Below are experts of layer 4 (counted from 0) of a mixture-of-experts language model. Rows are named router (the router's row for the expert), up (a neuron's input weights, with its number), down (a neuron's output weights, with its number) and show model dimensions 0-127. Each number is 500 + 50 x the weight over its row's rms, rounded and kept within 0 to 999. Numbers have three digits each.
After each expert's rows: a language model's description of what the expert responds to. This comes from a sample of Wikipedia text that the model never trained on.

# expert 3
router:483451402484522464549484519465524289537467493476490545412432415467531503545495509467346517546506491464534573529523557455437481540583435428499483460539462500534606561357430566446429534506537525510514417429447444378429416408516433450576495465461515553386463514444528448408418457526523453477463495494536441412516504548467514543520505496487541560488445590489458477479512523470467491399581
up12:588483488495530585470504465553476448451485549531435456510540499509474513466442483540510520517513484529493359428429520486502450459528522471557478534469514358456491430582587442572429553564444461495481440526491414439568578513501509489465478382486537456526470613557407439511498556567473508477491577429574525491432544571631466512482493454516433431553470528493567526471486487525504456501480
down12:548579524465473398500456519524462422553527480550574506467409473447466489475484505526365536488459445639467476479480536468486430443496537633471553500554533605415421411476620446474378604528489564394575517559666525462543445522405488541530460487521444531445459481523418583519530469418573568589565576453503540518397445522552445431526547409589485466457508530570505519478482459495534407529494
up13:559428480451503438583456505546587431363503470502536484563413529462544516527491500609477554508544464431509540452467523500559525490596467502512553542501546513515489574478492544474514572531556453541526557487468427489420524387517378450540513553475478484446491520401538451536475434471472523521553477518462424495463511472367503602576565468512503499564496545432551463500516528491459504463542
down13:462526512530568487526554468570458558526479438409463488473603561480511479389521539428658474489414510556486482555561530487460540498464490425541535417514468487604563521546466462579553483419528520521500463471555501450574530549526547477466488442583485518510528511506453512467528467459465445531480525483422525460477518451487544508581413543521434484433516455542520539514488374572541565563399
up14:495429421514512547544485492464526482520534433619422425529485486499472536538447543505494551520485468500541525526458499544455461532506607502581610357428441397491600454499500569444518422386528493583567457456375461516483486458452420532524489464533381509434452504494429505488478468509502533470452515462499483480488582529495623490479441521504557582459394467628467547523457553399460485464438
down14:488497503570525491535506574479533509493548491504526530595530498478534416502515517423470477536492547581536448485518490562580472571447503553528544499529525565475488580522531487479472518597519484491517434531522499550535504563444583574501481511494442488478458509582574515552489485571465516543522511498562443413487546533424397388503565510483545586398499523418483527453460534542488509442485
It responds to: Pipe separators and other dividers (semicolons, slashes, dashes) inside data tables, mostly after a number or name: 89 | 0, 1962 | 3/3.

# expert 4
router:504503409505524402454478465492505421503475475583466520433402473451456456479419530553532563554532523422465642504557571440493470482523412484488527496499408447555639491475529567489535519484525522492567477405435543493534446491534475564547486435471508546477444492459517562417482496484538507478426539509506501414503515550517465495530507468489439554418500466557543517562501482551431494570548
up0:450540501448545490487460520448473458501424514477490538540405439456483557592603481447421477561538497459591482544439528439505503542483494484441543499519512529421535501480560513490502476501536497568561511538522452462520498507488448420568460508546450440522496448525572434507515508381489595591493551476508430514380518555443580457540536556465497463378472546563609495480444510527497512496505
down0:552481472451560393512567524499428501434525495397524496521538515445512523473557575435506492603493537525517437389426564458498508532505547491540527533596463609434465523475524418489563493498442480479536470347429506458514444487490457468502571518512480542544563488533435592542587550441499488511554565542509534593499514561574510422467456533417506403475440498473478498471579505385453512528539
up1:467445485455544498502479452575521487508563493519476543416419568456413523489479683526507495621539495440414559520492539518489465412453485509527501437587461509503595634461524547397549458347564611415531507478464491480442500450545425529515567509535534531499519585451408457496535582428433433491555551569499435393545517468425457469571507508392461450532492484497567527527542493496521516447467
down1:474475478503477510507544503566500536488452524574529485543512468542455482349522425537535480481530589564492611413605465475488403470535472526525584512445535490476565614488540474509508517477570485506403487474459518456466492551532470515515509538534520505432651547530519568444540495551546496554496487490550506422589402453519465445491465513456569456530548528643473504610449560546498471476442
up2:603508490466588482544506526506518471597521527505542492390478468506450511483446486563494494469536452490485474436486559531577490506536570489503583532536510495540469510564501520471505548407474455417529555426514495437430465563446535481557395554503584570419533543463514424518415496500614467563519512491570459493536497615546566539516524456422432489435417540560519514530567490517519527486471
down2:590458500603519491489458545565475536521544486503489551496423520432498365449433482581480470523490505541429473520399499521483551439538431502513532497445507484573483557516451508509485532351535527483527513483515548551544472525537536534528555501504457581501484474585461544522490437491548457419523463500396564595522434492459447418457542499546511470551491504486521546503452436537505416497468
It responds to: Middle and end pieces of proper names, especially sports teams, places and leagues, such as Canucks, Royals, Serie, Burkina, Czechoslovak.

# expert 11
router:453450427514532510532461396475487469463506494541526540480481463425474464460432497447444592505415551521388519561529582424418387605512515420436479402531443456488560546497462541481496480515566498480565450508433450507400456488469454523530489453436508475448456508506522528434514542503476568467426526546581397447503569600512516461424497478484538526506457497522486572506538554446427569531587
up0:433525452571505494502559477474490485561486517497541469486528483426448485596357543410539568494499516369470573468491531504531419496465484535502483506537533556460543428503489462393599586428466463444480406564531550550547449497585466542515547565497469512457500458526491499438554596464483464533454520540587378473594529515442493517535446451461446471517551423449440472568491576443435501473480
down0:558545537546459432484463478527544456524454472467536485565576485501519463486575466511483586429559497448554472447509410562417477453592463495506448486549519577484510611441583566449492510428495515516480497546507464493473436595512443465521588617479393600552486488532480519465499492531457525507482520422532493513515493585582507487550453559473520486540533453418415525527500482510533513389451
up1:464543455544406451443569455405517495536586549604411400559361516473557569441529442440443597497494580533570458561464532459471471593562564536516480554455475532479498537523548500492432467553544524522516474451508449485531481479442551494519485502455565458521496475507537480455551545465546627450502495549518459495535536501436490465506558457454513528529473480445469558574535481458495543506512
down1:409517404447514478473519594477480529596560534520512434536472527494600542498581475500599403333428560563486437402503496477495563524462467560550468584522503474417494544443506465472417463580494554531526473484467411486533507451432475554497486538515458586489523491479493527520522483459421505509595567483471514496466499458560461540518558522382539551470505429536418591550504398477508427520584
up2:462503471554478613583528502438533479545457466511498630560474416426411495481472567476484524477450485456460517449522468591568432432463608526476505511490569525497553501484506482373540487512538506448450453564402474555465366446544428479530561546542397509535485482437539464466500573546480537522480470592495451507510528486512496578524508348457488487460528501507570457523528582445488430472483
down2:518555548549517503498482540514515514531428489481501471508517479499557494464525422564550464441543483513445563499536536463454499565578441448525492566555476582405482600592522535478466516482648536566558517491569497517463510536490517405483518509432390537511507553436519527495521601531460488459556587506457408529553461521502523406570533485519484438529485536509411552508470496527564525445478
It responds to: Conjunctions, comparatives and pronouns in stories about people, such as like, when, after, than, if, him, plus first names like George, John.

# expert 15
router:449440506540533488560439463554497444455503456519613603474506460490518439481387522516490524529576551462404465498530562494429467572548471549478519453531420501538543524527452567441552600449500482478551438488470542468416489471514426555539414459526496533451465509519500537516508496619500499471449501476529439395518552576544481504471483444522504651496465497563536583505435545545448484534524
up0:444450460442592504463502556437470409623531509524452416456463507507416485543516473452510517495561518438534493518551530484511442479489461481488431620468566523531476473517485481451496484616487439537519552516441495515601540602432526553490456546413530537505464498556402549518626441455546477527496471437498447547444619617548514464533442447466515565475536547571494438427527520570463522560454
down0:441487561532507372486496372474570541605532466442450525481501509521411517431493422486447419637468439524543553603584566560576516523464479533437536505559471594561511504438431506495527491552497621450604516542489558452489571545522490396502516465458446502549538542585486534480465510451504577500457501544487515434533495504550487505500471429517505459436524489458555520577534496560520509510448
up1:422470466462432515548529408532527458514483554466399623377442484457532571429496518534504465507497491464519518481467561610487561473645494511517516453493500422501518499530429502436466500465580519523529441435427466411457424488498479524506559464427538561516565487570460465468529374478528493485498493428547488383517502448483547527497497452475493495484417554502482558613589457480471472450604
down1:543516450512491487534511494551493433538483514480522620525451534433466539379361503573407565420503507533527520613537456488495479521553537600422520445569458453503448478461462600480491562493613509488552406607477499450406435490424549562488505513523508400487510559455480552504473400559466474595556516471516502423549460463460479550499479561479458528405613538543516505530438515432487440502487
up2:486480486558568399468544468463500488461577469577513493520443473465566452560488565472532466546510477536574525560470496503528514486458563515495467488470469419533503570469393442548473497545510565437512491479439485508566504467545557558543537472558450470453489487519468436519536447555562534414428570600498585495501542570476532494512496449474524475461495559577460555536548489630463547564515
down2:566509545509507499472565455436486551613499523467460455499554553534539521431493503533452455564495586505508579510464546544580580491502519477480512469579558484505500427513514550510447498459428525526422591493615538536481448515511539558517458412496451578464461541517431518418464526422495466564593465470496492524497511473478435487457642438482385532506461548486519510592525476611581445537428
It responds to: Word pieces and short word starts inside names or compounds, such as re, c, short, Fin, vel, u, plus = in title headings.

# expert 2
router:544477451557455535572546487508541466470410500554525474498498447490538473406420545544508456456566519511530502471447561467443512521501509464559524488482402433486550562470547509470509452470508494514526503420517409496519448518467538484522508415515435565431491563468537407447441447501554593530412519493552466499428489585502523571511518446399516530433508513534496569506511512565448526567429
up0:419585526458513551403402512396507480447382493544433546502483480495475536565574468443487539482503474446477430637445601573476442560463615549450494476510553492550571469465592510492517486511474553551524496489415403584480498500500510462492527530361507490516459504439447482511451461470475454487554533388507476586444522549504561490480442435443535443531460451521436555425567500521465523448462
down0:550473562492589612525465501499483541556513472524575456440478552540504516526539504476514469473563476510466408575488478536497508509498511524493458540543536567479531409575563524510510452479408564518419545479529463547523486506504551446494517604596442444464408392512552587569564548482504521511563588400460435470522438451470446582545511423459517472554457449441480520553577438475467501580446
up1:479450473446495515504539534452476466442409476512430463467512433476577528591437572430411437504499495596486515547475532434528536468488526555490503534415394476475512432471574534465510443565587533593441482381481489520563440531475510476549559532476552538469515565532503465516507511510525559495551517368525532598423505593484528436496516504423433492387484515544499475456507442418443449489561
down1:429560485379496607452433523544603485533463529437447527459530565395497528526509477463457440504518482494517595462507545441492517470511399513501459452495401526586465447503517468522498543480459559463502545562508492496422435519489440480471402583494518453502534515411527554458408439655429330489581534526534465575482519519509485448529464500576473447418521628473515614570425508473496399483530
up2:476526430479472529540439447492501450587542446527504541504436399451592495489557452472469499483524598517438590556513590573557504565478519439444517483520452514597558518545514551438493478392460530568489402485441516524470412482519535454589488466510474462534533504517506417545491476547515522567546520459593486582515483582518472500462446483378470455425516406478515535438523450422494488495519
down2:524501493472460403520488399544512429430437460482495512573474434454429544536515483563452489608499484483458459487572467577518539510424537533530495556493506482555507527485525472499441444468547483518506439491454533524411441446546456466537485455594536445487421526514490470582515459505617476526506598680561474532563544408503515587503448364444448529486478488502538519500465513494445499528486
It responds to: Final s after an apostrophe or stem (Tolkien's, boss, Was), plus short syllables of Japanese, Chinese and other foreign names (ji, shi, Tak).

# expert 12
router:478465464423535518485595468511498442551461472471459512409412481450610506510513460438477490611531493457513516539559558559459465493525482413465444487510400544539532484476460588523466546482447516559510457473483381488561510483421415495579490502534553413475442549480566435494517420551496515485613551534583528483397451556588556543542514517437469540427462635599486509494411612518426526524464
up0:585400506484509480513503455525485482450534489551420492485501559472488493511547441564498509513535481455466545477408539497493507501531382468441528482388542566523508528502533504610465523468566486418557439490473569541530472520545454476579491398518446531483577435502428522487454467472490506422512529443477484455467498536466489469564587415589397518508376473527470562506461557557517480486518
down0:387432584503481478383462524455429425660599461531483459512504479564477491449498492424421497434526534475578526546545519551558523474510595476472435449398541548489509371446552500570501448525542585478482517436501560465505451550484553577568488511517454503486424570581476491523493416491516528562525481484424617510457439567520469541439558497494489426434539449547522466582542506523527583391431
up1:510445536457480559459450462497455454537593461471459453465390511464491592483486453450461584455532559434493453520566603514410397488466466628494516495509549525514512448405470577570475485551485473533521437522514473503497499543449503527588511487543438475523524489506584509437385487489540538526405495502421453478500506569523501459514491578501408519453456447537456504605561490498494437526540
down1:505499490492442504497472502524517540469538497456575519576539504526470423457506506538511422527510470559521416538492420480523469462521467553521596549540568541425523537478440487512495589570512497480541544439498595464605481509527495476433383508579507483511484475437518518518470416540456458522467532487459495452547517456476421491508489539466491507489535549560505565611493478529446482502495
up2:481527518456507529451403450428526432501508492493497455455471475530487494589474494452498625565421598437496452512520509545504447471520512539437424489371517581542505499557437476519490576500509537440530475625524491509533465485486432468529526419500481522526417483542462426476593495531486488354570520491616528511440388451488497557453522474502476625507561480416551494455483521496455478465514
down2:519475581452519452379541515490459448534528510474553501607505548507492513515559427541515411373519533514399491580527521548622442462479477543597632441467442488575455422608526481471517477542482503468539558455504570487532435524568487520440526510500529441564463454527582623485455432557489537516541583448489512526494487560471458504412551483523465556606555560540561541460475418483496463549477
It responds to: Prefixes and the piece right after a word start, such as Comp-ari-son, dis-ap-pointing, re-vol-ting, un-wieldy, and section words like See also.

# expert 10
router:531481534475529434522529414524511454531432453557512550485518437539514529533523487497529559471480482504453529471547584520527454478512505442489527502539475484483466536532554598589494502497480580537603479460512497552518489492472435449575502484439501474511540527408419558450392461575574515534393542506469457425459528562526573506597499465522521594460443480469391502506570462462508463488473
up0:441506520511509445388441429505551464487499511470502422507497459484434459599404541474433513452573556534413580529478558530548463557534573550658421417458507546470566516570485382450510523502543449516526521521538551474488463533451476515572515485543504554385444459564464448526431528542564491415422515573502469519490491621412484394570457486458524543522407597538499567388484542559485419433478
down0:479429463546473581524486393505471513548522543540589450523555540553563535525513485623442479454458512419455552421536404578461612426533468512451458569468493493459492532453515505571509526497452521498491458545483492495554464522546495508517564617556592530547517533494494642585452418476469515514559480584487439467470410527438473560427488495517461518466622427508523384454532513479525419561534
up1:535487543430542459537443480549564517489524511446545518394479559467523467432392514573553474563464407522437534512546575448564462453526478550565461500470437503592516451462447516462509484455426596410451538481492546421434466380491436462502428557508547529511492587483616514553626487531593436526499533469516505500570488589510526543562499462522436528490552554530490478485479532469414546541543
down1:529494474588499536483410575512430534440466474441490471482479500550515424562506464560459461480530547488447481508467491455451484541493500505512577532557509464571499491547437490425371504384488466503502603501455500420486585580478550532494514471408491519514499473549509555481442505456483477435550477462411545530494425419554473460503563493574454520504404490487408523484509486421465483498475
up2:465456476517434514449518507431516455559403582414513493488521431549524480546504468482540442414532467486520439481547542472540480483475479533475486531432575559481478390447435415515475501532511516505374399522494534479481462545499482580531506519447524521524475497538444558430488505554542433483391553527505464497474561573577514503604556385566544518505504509543467440500473420584485478492472
down2:524597473493549599522346511473529504525455517517530520577551432459413479466433459536527490475450505389484533471537402495452558486635501463448453531488456540529555534571554582503534531617481440442444456443533487458461496530453539556434557487457627537516480410546441510576544514473511586443563490495513440477413472586545461667512399497567430417448494489528525457486507542514438453461518
It responds to: Field labels at line start in infoboxes and taxonomy lists (Class, Born, Location, Genus, Preceded), plus pieces of chemical names and code strings.

# expert 8
router:546404423485472507458571441507529414445506452569486542478531493469510536568469516533476506542480529406427403473481532547429509499504446471552542494551472518479559548475494507526464510498535519484506548479502431558439521507565455481587424442403552556467419587472487492509486411440508493452451520431549452517388603519521568457455451456519535545545524530481477597482447494510485471486572
up12:454511505507473485490488564486464383464445518389484505457493504536522615516490484474376618590556525471445470587468534510474448527501406573526482509453488489471528520491485498420433496553545488540488375473416506411538487497580459398546476480490512507490479498551621435434458545461462439493469542513470464505435594498501494575450465504415516478451465475555534530436485376493497569471534
down12:539475633500538456486514471512469539539481480484483471542433509554383530497539485525466518494645563439521470526475558579514492419504517471437473473472529459475600460464536526389518569467478485556443419497520527502477485477537467507533485505404506411430456502452516528453409601471495535615396467530484503464482552481613497529470506512529499412521491596471512579606464535462430493505545
up13:500523517572488555475486480477444430501505482405505495561375388480520550432404462473472611549564646529468502534555555512425502507474590535541443455525523520520523476509539528541450500553522611600511438449546431455546480499417462496485577479488323437476608606441513542436436566448606504506446478567553518533513547487494499501601474554500578481539481494531517460503539431522404520521467
down13:587427508478471497531428496539535497498568533561502504485512511466531555528563498470618517501505580442515554462460608567461517537386622518562458394495360525554456596503465505466469544555494523525585524650503501513461408454478394577462517554570490441551557514521526425481404515404496627472556564463530518463486525499516447545599475466484512530539459573503509453451592432419497502521427
up14:557406502439435493460461424508501453495496546517511526492581380352526504493476530456510543504442506530590426583500528455650462545520533506553443492492552482503484492475428481476411514457561495508482420447514416517517483515572553509577519487413517508532446514470533513571402405445457523538486520669546444571396579526586596466376384535488610463542522493576445509505468492409494526426495
down14:603510531525501464464585501388549547494487479536426427460510544435525457445411516538571487389556522514530450517458456405514520485473476410459550497504570471415557438489502530567405543572488478447519570510489483472504472543466539483444458531396486491450494524516609444521508415439511437599470545427468499514612526491529506589507571437494523525533455544451468460498541462497478598499451
It responds to: Month names, year digits and the comma after a date or introductory phrase, such as On October 10, 2007 and In 2019, he.

# expert 7
router:483606468481399539481532422541510434525472465503499468496481424446522526537482464463463629552452550492458548506530586480459472527492569519424530466489546501474594530508446528495398496473585492523485394511451471446408431519458526470514499484548527515494444604507536429479586509500587526560493579522600493495498481541530503599567453477417464540599490570459424621490517506525478443475532
up0:461501510437547599425479448458466509476479531497500392370511479538487556548515590517536438541607486475462498633487499569517421588450580505552526406436445411490590471512538456481486496424555493568477543516381528464479446475571587434514508472449483438488532529447483487511471530495547555549459467580626469534516569534482553552528500550454577464417548536587508503478505475472478553493523
down0:499494449462601537495553493473473565518494482420456487584474600498496484399506574573486436493444458497515514481580436466509440475472429454512481526500360463604493507524469520514516473492565556532480462536528441558499580485504559510488450484440453539488465475505530493487539437444544462506496556512485477456585495532526498427451519588505468429465470528545493466584439521458486578547619
up1:513574463438429601579477523476438470591492499446463516510554492450494571501554497487519498460585484444478547516449489547516453520499518518487519500569467536463501538550559502435475498535434453527525414523511463458573448493563539409496620563405501421445433622461505452502548467505437490564512640485531451498461485481489533492533462428488512492522522584520462507513499550567509493492522
down1:510520487502457447473406455440571514486535428593613436491568501522467491548477508593479485469552518468504454544410675491543470464433457455434498510566517558481415512490510542558476466522479455475521435417510545615423390581519548497522483475515582558521534524455561525528499465500513495496437458524453500515528507482481443440509518463461535451480464606416504529568518456514480432461467
up2:516540493533507500469497495437510501566584513478502456512519471559528421500486529548518547577461499503448485551478533520482484452559442481495533448586481503500549477503467490551441503569481533579552589428648494516467619530516567540452418456509549504438486486434391440487463444515538462489476403535549538431470566584565488468501534516479512488475506503543540579606553510530432502496483
down2:538570556485566567456609542451571543551451489494556442439465486439553517442417476467492465563585541560549478440557515498448575535549488407427518516510526457556561410552522496447560461506519498562430560521556572538426507468452493483430458485535558428506546454509422540511473545549613547516531420508498514437469623498500395486589477567453514466415474529508477521517529520511516408505520
It responds to: Articles, conjunctions, auxiliaries and pronouns in running prose: and, the, a, was, he, and which opening a parenthetical clause.

# expert 5
router:463498503473471520521541452440548420598477462546446522378512470446523567539441499388436507516501573510456475522478571534526507561601445532513481519501505553453592482436493517502422467514569567519492522410482412406431465459488462446579575438461503510412456543478441474321497497521506593539479491536595499500377540520525633526499520516456473539498407577539478571477481524481480571526612
up12:421455467557563505444423457473465493468525472496486487492484510436445408497494597522538472477516399529547449521555500507450541438560438480435577453487463482535515485624506578468572548402500561498558431448490520549422473425478586612513486557473429601472475472509436530474565483537592520505461589440556433406625551521468482479454484437459475547468417543524496471565484479581537518470484
down12:555460418397465495566569504475523495508420474463421505607483579456512451484542545503570422514446485433497545482445478459508519436477488416651451446554571541532557575485421488488469506494448600518589469479493533542527487393555453527461533519474437443434457556438559482472508517457477453434587460479498471534513455428478570496468498497461579386528499474336469529532562479584484480432497
up13:495495456503396489469488470474593490433435479512573575626492467492464514458540484466511533448504568466496460516525550528419539497509485531476434412421560527545505449496557564479594503521525521518514431397541415513474535497573517512521497521561417512509553597511535513387380504432566412494436468428483483483623484505554490507548449380501498539490494441520515445512443448514496459436455
down13:548404463456448492557516533490594500478513459556491611508492461412419416531482540486547461627495439427463453464488500475464471565545438457495534460515449500551522493433514510474531486574517485497470416448470582520525463530539581477498503554525535507520467517447485619463530369429568503467513617525553508511406466564615509522419462461488454559501471487500498315397492507580480506386555
up14:494529429508526585534470453525606490450505523508465475455525520477562429402459470549552475449609528531456397503508502478451463517531501520552427499546549458515480492566465579461627579441464463402559479489535432529478526496430522485548467537593435442388429522446496516466508519555542473472504499545549447405570484607471501482538530415600476528461497504435490485481570638479428505440522
down14:521555451473426526484458432423528481473460525435431450450488526508486432454428459533570346417538491497363488573574419548415472527493457368487455499558541466540529538416505514517519516518584496494542428378543569443478458514488629507421514506419488466518527512506483403473514466471534420407520466429586488575525444579456426555523502491507413526562495500508514392502438537479492502451493
It responds to: Line breaks, sentence-final periods, closing parentheses and quotation marks that end a sentence, list item or table row before a new line.

# expert 14
router:535510386537447539422559412475449455488440484476451495449500450502450590527414593469493519579493543478459446549521541487454439562553480455483611474509485397440669461409593557520446516453541558567514417389443497509508480505502515438547517442443489510512508597508479524439469506451543488525465582483568411542441559521549552546455407573456521494512422529518477541495485550530452486531543
up0:454480431416515528499547432444502484483581453447522559447419516509509523516504475421439574498493492503421503431435467543461500609457406543496502466463377418552538521459474502529471495510535529456524460491545472494525464429483546491522511469468593454498542504482525515612450473478532413445541422494510527519517530527509446461436418490456502489479581496500527455524569444458417501537560
down0:452434488438540516527434392571493512552480478554531442534517506435539443507407466527509512393566462510393506500516550555454675510529451581538468479586415543544461488489503523434540426492570498574460605487557548575437565491471505484408512539545402438460401472553630531501500505441495469481491504529498510486512496489477545471456484487561399524515494552555623501515491504394540444496509
up1:449519481462529431481497429525499493500481504575459504466509478413477477493453527532526550476531523462431454502621537535572504521486502472509570493477513521461504593469628574469592531485554528368517580537378536515460519563594490461461448466460544526462505615467442505494534491482587479514453552543461513464545501579480485527444443540482452546486553487485432526549471501533436503595589
down1:462499515482482568493501518546534556625502459547544532546562440534516466517523499503520495576497497501538431538483456503506464465456470431502559508584584553500520544455530566576487529467485543517544584562468567427482495462520517517517481571561574682531457610533431491524463425525575376623521567537452541462537462492432464585441490527538516546464497402500578547496506527526468405586539
up2:520549532503535514624550502412549464590480511514521417440481502463537486451444566359435481487515465505391445514488570493517489549555407494493492429505452542542520503533495503546448534523507525580579406452535419508481452507436464543520409463456517526520441589472528459451491407571522499495516543424512465505522552532530512512537465531417480473512471556479476516494549454479575471510472
down2:506548439517395386536505552529413499487470487489531481505512538647530487486511484511520514515530522384522540513504461525503629561479559536479521508511544485539508608431471563368449467417598548460474455419596586574484487567526548421558449519436511476525532472506502446500493597482496501518402466564486527401573465447468418551519530438632512537519576476558527587497520406457487619491497
It responds to: Single letters or consonant clusters opening foreign words and names, especially Scandinavian, Germanic, Slavic or Thai (Sch, Ko, Ka, Göte Gå-ård).

# expert 1
router:498482391453473505459463362450517440468475435522486529527473458342519544458548569478465497549535499461382518451535563492454512527563530510482506490517485531563488523502544560395481553425463540529566470460461445408434472445474498427581455499446483527403529548459417494541553488491526538561482544435571387522494512562449538495544427451445520583439479498499505559487513505456396500460438
up12:436470477496481536545541516513395429533536470633472457485472481496422522474461468561505479462548503474487457530544515546443508387483502543514574583536596565582483471434551495472533499516501402460419432562509533531407463537477445504599531570509425491505500499486477465486481551529497508501566571421404493467528507507512530523570534428540484502545461532469505632481490590567543505541485
down12:575536522580500482496529546624518506499555473507447463525493514532508484553629574512493411516598544495522502577587485532536503573505526500481571467521534560468438481523518484429485512445496464529546513553543563556399476509535505504453453544549448529588487536375459560537532452477507501396520521524430513484515424423432495434533495557487510511478451536537545399538471436391567473456480
up13:458446494476578443498431561516517487532478510463568511510568400501491474467473525491470435523487486569578514524489525320449466623423555485546501442473477420542570475474480525539509455428513454495556523460422526520462474533605506532530467437550466535465527499534462427494458489482520478506429489536488466459466622593434492492490472452373636536420494478498414525434543523434368550459522
down13:386478472441500465520397504439503513434503503470554458484492465510437439562498545574502501462503466519591442428512486478542453557570481581377480421516599440550434480391380469501477457492436498473488545447510544471398453584469529482422590507479575526528473491581522611494448515517470526495496497553498523650483497522472580534541495450507568515515469466438520420527454523446524590442550
up14:557518535476423554549566476469491445453491478471530533510441398410550615514543563542480546573482555413429415464481631590520516495483570520624468496452382482501460585525510538469445366443422547434425551499464377516474554554538488438543496492444492498496518583519492512497417555450519492453485535458456470592482521544589548484559395478485500477570491471444483486457518489446500491459461
down14:444531488414516501416529557555530482518433519472497465460565469584512512472518433496504521456479537410495573484519498551472483550502478459493474474444518523490545499399567545499524522535408568493450486443483463452558521620540556478461510488430517395485415462428505554496457497510583497511460393520493493465443543589538435494554510502420432537470543542481543525466468585506525498480509
It responds to: Prepositions in running prose, especially of, in, for, from, at, linking a noun to its complement: National Register of, death in, heart of.

# expert 6
router:473497443501531477534453490473524412575395424535526532490503407457522546478498497437437607485494507460455542456551577469511446483559465536476556460495502454496581595488521586409465568401545477530434456446413527464449425488468440462562385492492478554463375532451517471544465496543438467519439556488489476463408574533437523523539466438489495536521439465529481555451556551476409477522509
up12:490510512431550422486434485633473477435513523443685381458445425499551459480442419566473617490497499568551471546508500365533515540514577446550510457446555480473534428484474521490520531457519406499548479476460502482385453494504512416523409499564463465531466452440478514390399462532536536578505563516524489469533515501444508562463518495471479583367513531495451621465589499377474550402537
down12:505537533502551538514467456535475518494565528559463550473540514497464524577468498521471616479559438550482538416496517490573518549436494541489519550469529608556429450485486444521493553496547574561512550559503587487523544520418431505510438507628476429539523530498493425614519424560514549581481539559588510448570488471525388611462545487533570486468506524499499475434491517477502399542494
up13:480554532482548534432522517477601425556455517609521482525511464492558533563574435343431515442502501505514492454512520473566495460562400540535436486469492483455494583492440450478560559511526473388476650504365491458513472440557536475568512499492424540388462486475491361442502471556539533406496558485500462468519440518498605501470476516511491414446465526464486486493526569589485500394591
down13:573430461486414504550555451520565536463461370429493518471495529508504472430458541473477549553499513458402539508525494558403520562465555494480502475465543522600495522537520521525457543572464490532468486496569521630534544618500488627569558526481503471552488522557531504460485453432594465487560513492570541579478451518489482542357539565479445495553501442590561458520499466485539376552451
up14:432568481512508432554526498553514459591505523471531535451539482467596547437484523481518452437551573477526463474546596526495515511434527510464490460579533551514445503376517519488581480509517425446444593514526448458425482505463406442532542467555538537488440513593537461431503560526583557450475504532441570437458459626452510533542554553499470521332568522494462580527567514523508466549451
down14:448427551522445546555543483544520544482529507438418517524455437384558481609457514514514399468438427532527425480506510522552542535585457596393508408531512518492629420524484480468501504444472628535554516508473520464535562569574430528514482514503519544536505424556518495520453560502524459461588478485536516485508541483463550467404506411453629538496459409532490407473443458487529509524466
It responds to: Digits, commas and pipes in sports and results tables, especially prize money and measurements ($35,000, €42,500, 1.89), plus words like including and born.

# expert 9
router:458529422577513535598571464402526366507506462462431608557451449424577519519513543454410498547517597482417490548540480536495487512469411484451499471515477510494496534512488534388512507383507611506544468417522425446467527428422403443530552541455524483540525528475513516480455450508560492488470622498571490451557482501546494538525432490452537543394426509463407480428513520464477570553565
up12:447619551505439565550533518444459457462496448623542518497583498533483647481528535433447546539418512492485510427519498464452480482498548493443538510493514476460601578500504491519414449507499518509562532523529499540539513420482511439501586566482531530483540628412522520495498506537482479472526616453487544446539557442439728568444553523519409523477498481542481471379483433519507500457482
down12:567526431511444362518510488424483500454487548545518517628509512540507602575564490451458509542423590520492532481503557453565436532436540397357524462542585520489468482485556514499404569371497496407596480435529559453526520590492525485536429588451560438570484482454538514487390444479488507540492427594411456567548455514457429477415481511492492533455386451494572373499510503528522431497464
up13:425508466534480433474538487560531516564516456499449450530443545498542508518453581554554483448502554511472434537491479502429533445517470551506555452490413495517469502524423505508568545515595531533637531576524395591586473539460496522479513400537526589457502522451467519489481475507669495394477509458472531489375538618522561510602500497504479485453472599443538523456519462570507512628391
down13:460501474383536570509532494472460545526442505534567598474499412365439483556533528491498479490544433497549483450569509537447440544462455443484497474541541496532484542501451478514532519537430516468541443485544538405526520368586504479508518548456536499447605391617588436480464522481417530475595529441509561551468539435468492499589485513480578417537540470471461520452352521490505425432468
up14:437500506520545443518438441376506480409451496497399552496562501404532527499567495484531430415521572566453512570577460453452533523509477420433398536453574536517477476437366484481524511483502587504512548449524509529534495483477430503537497510493489519477512513494524447421512549441649439522468500440532443573494469537418521505516514565444555609477482503510335478492439615577471566464490
down14:524564523431425515433508457548471535539480580463451635531465382471489468439478408519513462536519418406621542562485515441450508463521524408482513544477499473500464523486520449563492427409437448555535591472407551532571454502483516422515552474547479403521501503474519390434509584415496526490510423502573642446491415444382541469565450506490512496466526494509476454477465452546581493463571
It responds to: Verbs and past participles after was, were or is, often before by or to, as in census lines "were made up of", characterized, released.